Experts of a small language model.
Size: 11 layers, width 160, 53.1M parameters.
Experts: 2 picks a token, a softmax router.
Training: a variant of Muon for the experts, 9322 steps.
Below are experts of layer 2 (counted from 0) of a mixture-of-experts language model. Rows are named router (the router's row for the expert), down (a neuron's output weights, with its number) and show model dimensions 0-159. Each number is 500 + 25 x the weight over its row's rms, rounded and kept within 0 to 999. Numbers have three digits each.
After each expert's rows: a language model's description of what the expert responds to. This comes from a sample of Wikipedia text that the model never trained on.

# expert 7
router:494482514523499523504541446525446495509481459476517505491531499507507517535522534493447533515516462494522556493491499492505511466491473543445463513492493510527522564496498483513471495487519541499507525492481481495514507491460497515508482544525515423508480484493479463490487447510523525485515464519508528485489477493460497493448487478492484473501511484524543446507473487481506470534512519488492534499498475504494504464492488502495533511507498474442484468499480509491544488545535484
down0:499488510533505491468522479492494504493469469475490499539522491525463484477474485538508505539496496490483487475521471516451492530497493500523528464523506451490485510501498460506513521517509510505508497497483452488543519508543462540475526484486512488548566527499504482487509502511510463521467510516461439475503518486564488518498489527518526468526506521460525494460519503446498488466509511499448534489487498504540512510497455480531474437441492519516487500514503482470496539527475487
down1:503510550552539475509524538470523480536467500547504499481530537537494501495458525455510529510524552509466505504480535484547505458511501523519480482540483508502524490491545503475494511476469510512531452518493500497520513465499462481500506468465543540513505518483475501488498479499510522478505519471530473457484489530508486504475522520499517505472538525503489468502474472463510483480508505492504529547470533509517501549496546542506450507440531521495505465518507506519521510519478490
down2:517532524456529520542550449520495502506511477519508504490501480529515517492518499476482523532515507483481544540496570517492560501498511494469482472490507509462515501480459477449476457522477485470453494519498523498498529527485528528514463483524467485513544503470497487536539501485517504512497504516462514490562508490503497513555525510544533519483520535511478480499524522486508470462528501520487490531476483549491488500534453472506488495476500514541505542481498473513498493466482517
down3:545507462476517526530468506492531536508507489538519476495544540477438539494502459482461515462473488476518490496489524467486473494530530492516497519494455531494523473484492479497558503461497488493530504507482491485506477526532524493495481502509475490504524489508506532512499511518489445467536555534527509502439508498535481486493533476550478494481522480481552468505488530501497487472495506497504514509528507476470512477502512477495499477434492525518513453474499488493515491504562453
What it handles: Possessives and clause joiners

# expert 47
router:508554521510540506486519477499450482521548505510580455523523467502526462497475495493500503500512503521456521492500479477531552484481506517531510499470555465458446499489433502495500479512502505499477526483501495505517492512488446484493511515500477524488449483505494536492473512487474511516507500491479521502468475525489496514513449520484502499510513485477498511463508485535493501526544540485547506478521547474500530506523500503495476550495522493486526482523490549539494533508446505
down0:474548515484494488481481500463460487461515466485488508434513479497476518492542458497516531484525492495502446562452485467549509510497526478499474524502547506488495497522516523498500557533483513482451496515520532440457519466527518512493489492498495469490494478477479512491488499505552509486502487476508463553456491536501516473471555478498470487522480486513476499488525490503485534500491528537474483496493476554490488484510502488471476484493504474492492523549496497478531477537501495
down1:478592525479537470500532491511496550493473486480488525505518503503507489494500479491509508496554519470460465516488504496496464486465483497495483477488470526501486500534510533455526474534500477538496490489468472450495468486516523482533498507463545519484465523540486483460487503537489513489524500494522529482489496488497503520524556493540475511475500506530495526459509491525508511499468503513548492486448529482485499507438502495468479506530509514526446483544502459494488483503552494
down2:514442498495517485510457462504523506485462500471501494458509470500524498508475542512484539496474526512508495518472489476469526481473507533514506523515480489489488494509513484474459452480487514475534465494514517560512490502489500486493500460512537486549509502464475534491460490499482527507478522529476502487488484440494503534524523499475544532541508502496504487508516469523534521539478534509476548496531507498512466516523513552557532506509469496569536510488471507468506501452482534
down3:537530475487522494484521500486510530480526479515511562466521485482526473543501466561522486471531549496502511488503496492495521456558513469500496512497526468461475491519546486474474440504509449477496527525490487478494511477534518491511512528507495492525508511535494528495503496504504469448440513513538487534455478528493549505482507478525512501481499492520517493517512447524520541472537507507481502507513499483485519483546522464461524495443517542491516498470497501489515517505498531
What it handles: Closing quotation marks

# expert 26
router:479524510512500485493492506501506537499523521523469487469452475490472535486521487482507509508454515501550468480494493540507541513491518519474481438477427480503474508518506490471475474504513510488511500489549517496515495505479499546488494509468526478460481479506468478537525516508547480474509491486499538505525491506475441499450505494536513507509529484471509484519507486523506501466465462477487474498543445528531511524438527516486504470472533504520501505508553449521460479492528502
down0:514515531447484483485487468498546527513458508468518443486526504508533512482490520518495512539523477488501484524474503493565514526481480495491490515468508503511505498526510491563503482507512513468531519485477501516552520514541480512544501501510522487497474496510443481508486503483467466503506520460457539506525447507498467514494525486522500507482520489468527485524510500527490484479523487521509480568533531476447480484436493490492530496496550503485514532527489486502550480522450511
down1:523490508543511476510502473479464550535483512528494501487525472506507549496498477506504487472476539474534459483472474513486526489525473495501461457466461487479486502543555569491534479511512482531475551509487512474488538545484512456513490482445515493472508496503524489486490479555461539490514474497510492505506490490467515543459512482534454505482491502494541474522516473518493493518482504504517486499506490500529488485477501515499490473449528522465434511534474517500494498513501472
down2:515464516523515456453504488465488528478469491516507483498487528512539512521463527518487490542488451552457550512506458476480472491501514538480502511488494475478496500510504484493512517507497486533512556551511513518460469497496464502467470530517482541533467487497493540521479514520466505466490466497462504506474525507470537472532542478453488526518514462503507486438458504507458475524503487518520485510523477499466504522458505468486530506486471499511516540493531518526467511499484491
down3:520486467469500434499516520567466483519473486495508532495530508511542499423487555461541513519499487473520526521513483484467493487481488516494479525490498516486500448481511484504505497520505491516475489519512473489538470482489477469499521474483485487484485483446514530493487529474515458488516485439505459471492505493542477537473496495513469507515514547470517485504496526508520515512485562520542486503562513516485516478478489521489484520488497520474516488524498536545487466510461517
What it handles: Al/El/ol syllables

# expert 25
router:504516478465475526480524471484484536477515498460502498485516495496502487522517503479473484506479514458465493509473504518524522480450530474523504539508488533496430489504521446520516482518528498521471498469508479437461490489505502507494504504499516511528535537476474547509532511482511500468521517481497471518492502480498499467463555471499472484521506488488462530503492484529485457495511479516486487460451522499509457490532528476489420491549463512502502433514522479545495493508490493
down0:524504519512512524511491474519504508499492507480469497472502484468497521508525500532528480555526540488453531497537466487513508498504494488491518495489509482502476494506479484516524510555560528486540493500457466514511517499533508491515515448510521521505493524502484510502538468500505524487528521506504498461481484459487439483491522500409493544513531519438501476460514503547485490510508514511495467506464525513503475474488498535489551445518505475506510462474449496488560517510494506
down1:504510512484486498497517548496471461481531523528488516459492520479511511508531484497477479460493510469509485499485495526471544490495565518508478541546505541536506437500529498504543534485550483499484499541507509482425492463502525496508491502444517524556547493519499510509523491542524499465512502482513477536495486480467493516508575489515505495507537481481497496484479511482528479519507469484503525500530514492515465499529511531466490510531555520489546508511503506520494517518471484
down2:470519471540498526479481465549512542539570485485514469478507517451499472484444504480529479520508487527488509488536503544516505489490461510480498489483464516506523496540506482455493507481514520498508484494487492485457489470510481489530510498529518488513482476512504511522493492483488473520533546543528475472515486479465496489503507494475487484523518492505502509481464508470493527478533513544540525442496467513497515452512524518457485449543506485513496472486501478505491572437504506
down3:486515502525524518522505520513467498514522496492504443474492494460488505503536464460486501511530467505486535522527541509498459556555491525502516544520469491473522526484445568499477485526509539505500502449492484518480539518485499502527483495519491478481530465488521514499484506488501455521522500481502522466510498522471477477524529532439494542502504468495485468502500487506497463459463463490507487485542505481522499526520498538500500500517509531494537518462442495536487545506524479
What it handles: List and infinitive connectors

# expert 49
router:517492538532491527469501507489478533454492526513484506533475526507543493528498522512471484537485488465498520528500475485464471501490497499485510509500547471521487521522509504483480546534502491511489472466516514477527511494518466498508518445478498483518562468518508532495524476525504513466513481527476514519525417513421479499485484520505525487505512493507467475517502530491540449477525469504476486505508454520549508511478503480472525509511475514462509571536526514501493485534490487
down0:510514538484525510465495465489528478538500467521503525463486503525518505514486532497505502522494454523500437471479518486499505505495541496523522475474508529550529487487478532481500526486514505480467499478478476482549514462493542446528533460504549494491499508497495507499489529479504477486503510490509516499503500501526453548524556546470502506492478494476551490516479478533469533508530441532455512502528501465528515516535518486478489491502483516483476544479496529528439485537487514
down1:475486465515530492472479523483491481496505518488480488510546516558512485491520523495499521461526432505477517489511527502482538531496490498507507497462533475486489476475564526532568515470509462534494510496506502505496450505494561483466534460511495464546500507488488498490515532520483525562489470532479486494453524504454531514508518494482499498496456546499484498525532477536496489471506492464522507484480528544466506524501519515486491510530456514479493499507490511496517451491476509
down2:512507495544516518491506518525563491541506526480503546528489497501490467511446541525510512500517497514518479504484508546523510499479485537497446496519463464485543501498501496493499458448491490505516469443514490530497536493484511547493510526545506552462496508518457534524485528490462485489492461495498534486497572488484487484498539497469492499493510516541523430504525432523477529487510485485478522480488496494498520481520500482513496545480473523502515518495510520478468487494486509
down3:537473497503483461500473560490476493494509515471455517497508486502531513518498527575485496543520531536509482469513507496501502475529475493505496505439533488488470524557481489496513491511481488524535503462470473512528510455470495483492497479492534502465541506503508488541491511503504520473518537535490539524475454499530579508463528485526542489490473506511496491501497541464513493463519512491535517466501473487494482499489494487498495463509514487461509474490430494521510460527486501
What it handles: Sports result tables

# expert 23
router:493513475551488484510503404466519473529469508498517501461515483493517471530495483512510519494504478498464427524504498498537472527526516499482514546503498478487466482478479504499471490453509499453534490454513523476492542481473487507515473478491493500546499512498502531495527520471500482479489531531486489486484510492489530483533497499505515479483506497456505471463477504481534493511543507459536532497506524517512502445473534512435492527501459522533550538494517472497495525478509518
down0:498486525507493423529491447491490490511507461515501457479532521490516477487508469541478491513505482489533519521494525507497474505531496529479483486508487446464512508521452513467548475513489516503539503454530545489504497486510491531475477487528479483515496505537509549525510496488490480500528492516513530477457470480513486521537460524492524483501528516479461525528516485473521529478471518490486505498474481498496483546485498470523491441473507537532444479506484465482508501580502480
down1:486489567474498504494457548506504477500513492498488540503519489521496510471493497474503469470533529469541538512457479529502548477507482492512436493535521496507473534523526493506515565515486511530486506506490490508500481501494513501513495486466509539479496516512477471496437508516458508518474498465530522553526539498533486472479519463478531493525488482509531499482484485527486543498489528533441505468495504449516519548519487500522526526539506469510506529507512497490449468487512526
down2:490505494518475506475491513500470500508484485463465513488478507524525506495475512502481490486479466528473543506467475524492460488475518537499560497478528493501516526501506521510505494470497508493523467521458490567447547447509463505531492539528509513504446487473489531498509532539497518533507497485474466475508488492486544509486471503554502509473467480474528511525547532492484450487494506498497495536486454501459524486473498492493523445503481544503510482494493447528539492507472546
down3:498536494499527499448506485492500497473481504518448453464478533497527538472503520459478490476509517489479531496437462586472503493480495484497465535508467514547457484495488504508482509523516468481484496489459507512513518488526491511511514487504532510502497520504525501498496478536478504471477505540512500474496539505518498512492473459488474518498450538455501508466513478473511469492524512432493499524480481501501431468511477519504551467551503519502494510536478503490462502501526513
What it handles: Clause-ending words

# expert 62
router:467475495474527516531477440505516513474484493494519530517478471478468498452508485498514482511543496486437499494475510509512469506535456497479482484483471528506509519500487488531497502502498485487546492503508467538558492466489501484473451504533471513493537457490516515517529444523468573505516505495488497483491497447463542491511497491532499530503519481509488523520478487468511543495460500502541511460477480503491524549503469492497535517502486491509479481521533516483540497445519546
down0:531529576487536504528489493550517455515524479497485472483474462493500522490536505538471511490504475531503524490499492508551437489491470454529487487528503524537515532497550519494493547478525502481474514500488484474506481500536482460478564484488509506523523503504521520467497494481527505483504557531559480483480522511498465535510504463493484482532465531551504479505537511496530484467486500515469527475499525513507502506514504518514490525505496520497535487510471517540520499448505496
down1:518499476522548514463521470472538505525515501526539489447513475529484538509520492511525507510502538459495471522523495497474468541487513485547498499505503521535488511422506491521524483464492491486500425494470501512518499504535497530458524509512486478483499480523512467517492499519526482522517478534509498510497529526490536493537503517498499456549495484512498509502553509519483464533478500478468436531423476513499500487554491452522485505519520507521509499462524505493507502498495503
down2:463518486503484485496521454478496475495553516494518509461502472471515500499486467516512483483505531519489528460496513469552535514463467499491456507501503525506531491517503528462503486488495540500484509503519437455531512504451487533508528493524514494476530488481517507484503503536512503527475451533546479541492516544495508532531498510492473492476505472447503477489450491525514510513475494510439502515489501515501493502541542527511550494555550487550491484490501522528520501456504475
down3:501496502440537512470506516533480531512481535533494528534506474461518519492528494531494489530471515491491470539544499443526481465479495487521461493488481507519518487512513536489491477508508513536539513493533538526475489489515543498485532490505499475475509506526502476495488518494509502558478480552490494546495510516467538484487462472563520463484447517541513486475544468524479493525500549517549508519485520446459493494495495487492487498448512492514478495468503477487511499475520498
What it handles: Inner vowel-consonant syllables

# expert 58
router:504470496498516503517488499520533513525480473495494528496521513506503481511488515480505481497487512534452519495494507447542515515515482455529476537492538497519476499485461496531495532534526513490525539522440507482538496494502497486498497512481441531521484498495478526512533482463474529515492458450517502538505527546486489553517514497515498501534492549509458562482478481528508542485514506506528460509451573488488522526516482539542512439487537502489513507489503513508508485511492527
down0:517497511525510519458473491479488430523493522435512538505530473480503517510484524468522509511502498517472531504494535531476490494485481496496500476516495481481514498541491502485541487507489526469511477517475448544514508515432514519501517501494504501504475506497503452476505519489492440542494515472495509471500526491517449455523498508479496505470461451515477519507514518426466433496495495483478479497524476548497519472527534542513532513526512470507505526474515481514521466497468488
down1:454513466496502447510477450506515533489508497531477482497507525465462518500548460557524505528497503461475459563503498479529481513478545545487496484528537513506499521517515517456564543509511454487505465521517497491491503526495502525504502515484507457516476542477496506469527524500522455460478507489459487508498489496493473486473489480504522517506467528521489475504517514487518458415475471468506489494481465514507519508490523520504507502491505520515489486501533512469479481522482460
down2:490504465517494524490500484556488539501510485484501515495517489538523539492541494511472517508504525467549525518547467469533496507500519485488500564500540523494534536508549478491516533478498532549452504511505516475481466531502512489525489509521493475499543489505523506473481540498532560502469555522522489473479466490570491517526472501502527521486493508470503476475484509483552526469481497467497522496504498485508512508503498481509499511486501477524559455525513524455515486515544509
down3:575497526536486486500519473474492511483498499518498523529506492479488512539491477546502485479508510482476559497511478514495509472483516519540470487521486534485512466472469513504502507536460526498553494481484531492448547496511517500480506528521463494457481500476492515508520495504526472528517495459513529497502497509482451499506462485539525515523432497473510512504492492475547508503508508530442487489545531526507534553541484533453482493481506498483547483509516517483541494515457498
What it handles: Sentence-final periods